config.toml
n_layer = 13
d_model = 160
n_experts = 6
experts_per_token = 1
d_expert = 288
d_shared_expert = 0
activation = "reglu"
moe_layers = [0, 1, 2, 3, 4, 5, 6, 7, 8, 9, 10, 11, 12]
router_score = "softmax"
normalize_top_k = false
routed_scale = 1.0
balance_loss = 0.00259
balance_bias = false
init_std_router = 0.00963
lr_router = 0.000678
vocab_size = 6482
norm = "rmsnorm"
norm_eps = 1e-06
tie_embeddings = "early"
optimizer = "soap_variant"
lr = 0.00517
beta1 = 0.95
beta2 = 0.98
grad_clip = 2.0
batch_tokens = 131072
seq_len = 768
train_tokens = 842900000
steps = 6431
dataset = "wikipedia_en"
Below are experts of layer 6 (counted from 0) of a mixture-of-experts language model. Rows are named router (the router's row for the expert), down (a neuron's output weights, with its number) and show model dimensions 0-159. Each number is 128 + 24 x the weight over its row's rms, rounded and kept within 0 to 255. Numbers have three digits each.
Before each expert's rows: "comes before" lists some tokens at least twice as common just after its tokens as in all text. This comes from a sample of Wikipedia text that the model never trained on. Tokens count by the router's weight.

# expert 5
comes before: "\n", " ", "-", "|", " The", " In"
router:135093147161093138144140115106114100099172131090124134156104111129135160138119183150128145144126124104168161119157103123117165124170127106108112164177082091138127137132143111128129129155117116060155143110105115150120099105127116154123139112157137146122128140111073093121174121158143123138142132052122119123116142128153106142116141154108139106130136121138130157119156167131105162134137100101148138142130148156171091145111141160157118095161124124108152121153175141169169146119137184
down0:124146106096168171089118128140104152160100141138119154126098111143096131127129085137172160147085174127165142137115099142161108145137136107141140118085103098084145128144091164149141116134165150137131139118114127113152090126141118118136156143180117087110179129088116137133182114086124062146151136113131111159091143117153114172142173114088115104143088137120128095130141122150122126156137121151126108169140124115096153146095090124121142124125136108090127130111152104114098133134120161
down1:112126154106107147134113140131176143159098134142107126143139106148158112140148111144079130104082108103096181120107138116083172115118098101098111092127150100114112113126075132177117116157128167136106092145088108159068133148118160101137127132112095146112157118156096141091150130095146143149139119164110114144129153148139170145094141141172093137120118074111146139180145090134129100138108100136119164110128155095135102089108128113123102112133125103134113142117125113160155146125100129
down2:119101168071125117105143101126116094128135139117111157125081122153121113122120128135118131144168129114103151129101137115118097118137093104147140145093109120121117148101102134139111140136157064098131132082136150134111113181138148125116199159150134147131168134062161130165131116140158107153171100120104136056100171099147143183149166118130121136106104106101129131141156155168165139126094100107129147130119149126136135122113131082095128116108110111107144106124150150145133108121143141
down3:161113081155171146127125157139146163175152157098110141127131163125066131119142128140125135125097123103080175121144138151125136108110140122122166094148190144139169121149093109132122115158109112153109103121137179156125131099133136122065085158140110142125100133121107130133149136087136101114155132135095177154125109136140102087168117139128155122109107138123123118169118094133155100148145111189138129125136163128129107142171140080088129102117166136122134142151124144100123102114141126
down4:124144092116137123137119113116188130110117090125084086149133128141146152135144186146126137129143103092106101137082102134148158166135156131090096113162131132103145152151128150152113132148113082182160124118113143153137163134111153169070137103129106151114139137129133143150127158109181110117121167136199143139155152098157170104160127185125134124093113103114147136157113145105185124137113136126082139114143120122120112128111096166103138131120153118125135121093148129139131098135143143
down5:178136128117123105149101137101131127107141127120156179157122101138087087130200170191080160131114145150108188114132098121121154138126104113121102120096099157136107122123110115137156123121125159137178122092137140120123106166083123118089153136133099135137136122128130107187126151153127146164179144132142096134095130107152148121131131139081099124151157145140111151110152098131142095128132122137162112133127158141128127111147136105108149163130139144153117182159145150150091166102124131
down6:105171168136088135156110128123135092103123125079125182160186143123136126141144122151105097107134169183104152096109139081129106134113162158112146180138140136122136128134136103132103159132121124116164158137144145150094129116108124145102097143163071144092111157085145102121145123126167161144111094101116167132152127120155116098127136145141089138149136067163125126143134114089115123101109160127101121124137119093119104109112149130108126124122100077143140126148142117169105115079127123
down7:086155162115075124150110125121125094133084130123160127127135112072138141113133124112090123096136138122167102133113104150135156088133160106136113152124126106135079129107134113130123135115138147123125134113170123117106140110170107176117121109173167157120127151094059170116121127127148124148146153149118152144149084124129166152154144131133167192153081119065138091141136115135119106145156151106167130188120116127131128125125132145147108105126136143155132089158171166139131139114121124
down8:137141128145150174133142144154146086114126106126120135091131143111132130103093120109101130153111133114092076105129165104140096098158136156142109141170106084120116108136130142142099154137102113098122110140166133155091074117153134145135189151123143111135129083125121106124097149161108136156077112154097144116120105129130105119059121125061144155128113117124093154137067140139100100144135112128136153120113157178114099119130161122097130102148140099145162135151098113148163111115110128
down9:184103137121090168118109128139140133154160079158119117160116145124152128190147139133117135081138140099122146133139154105134120125134130081133126171127101107125122100111140139085143085104136121139149128110202136165136098114127147121107099171121132140084121140088159173122146130169120142105103162130142118096120142114178122099152103126153133115117110135086131111091136138134141143077097153141134152129131086134125130114109068088112128107144114126108146147111170108119164130141144174
down10:119183107113089141141115131126122104113126168115127151144156113150145130123108128129153121163097123092157135111109132120074164113138115121115120131132101156105094099167138175094114081152120071170093108110088153125179119142077133174140141082110097136133134111154128108125087151104075140154149109117142108133148169160119143101133123114158106137136172124116143119131129112135119146127078137130113128169125137113115134133159097172167130147108111091138096153130089126134162123163114133
down11:112115150117152129108131150144124115175146108160166159108127131092123139086120110106133100187108154134150109137112102107124144136167107113168166124095126114116118139126134138103151117126127128164101115128082173124106078115145100130135132126165154142180155116072138114126100109168159092118152122082096136142093127128126124120116128176153097158132166139156123107143139164144147158098136160119144148137140141112108123095144184133111130143163095179124140142097154135103151119103185129
down12:151128133131120132114148149109138095108103125102130151110133084130127069106173135168139156127109085129130108148161110085147110146122100119149100130145080094139139148110163169164071131121111153137109080110132115127147108147116131172090143153136120169133128108129140077114122080158092139145140154108152119137127182134121118090162104121155155131139128180155144114102137137119138157144140154134164164115116142105092153117138105135117103115157115119104099156087177136156110156132134158
down13:106115178094098141136100113094140100147121122156124153116072152130122112148106115172136157121128176169133166158131119125134146096130089159114123111097086105127151106149120153135170126126115127102120095123146146172127174124126111153144081094100141112114148105110124100135083114149122142139126134129124147108136098115093113144146116107128131057181131113142161130156144123140126125076104137115125157123136147126154122163137103157121140164132079124109105149073114141114123193162117139
down14:155137153083131109128093123129139102124132148149137103090128139113124150153135180120148149151139105141123118117107133162144095126111134163117150157112178067077102089107148111118143171156108119149119135123089134139100127089111183124138116133128116174075169132162138133149109111139150115131138160170140118143110096120135120133161128105163148135130145136107086108151108107108109132118110120133174113174088116085107126142155149081137091123147169100112131144127132182113135089128121091
down15:108108145141130083131114120125135136142119201125106149138129131102138119137138134130178092146122138151129083125079127115128080109135126089143175143132125117154160107134119170117131141185148161138175109180117120128135139086112137126114086106091116105137149151129060141140107094155102115130133094125168126173161144117155135094176148152120125120108089108123162123089109122107133130118088135119114148153112115124129077115161142143130149123106102108089115163157126150151118119154114104
down16:113126160142133112134168120111127100122139109082133116123115160112142110141135108114149096127101124095128119104139103180103113111127088092161204106086122149109142156072136128139148123125098135106129122114155113120138134115119158139114109109104178152130168137124174087134106121125126154081147151098106093131121167063095126111134107128172139070105153126131139174129076146104123164122155139115178115108111149156107148100138132121124145122111154117106135143109124138084130141115118097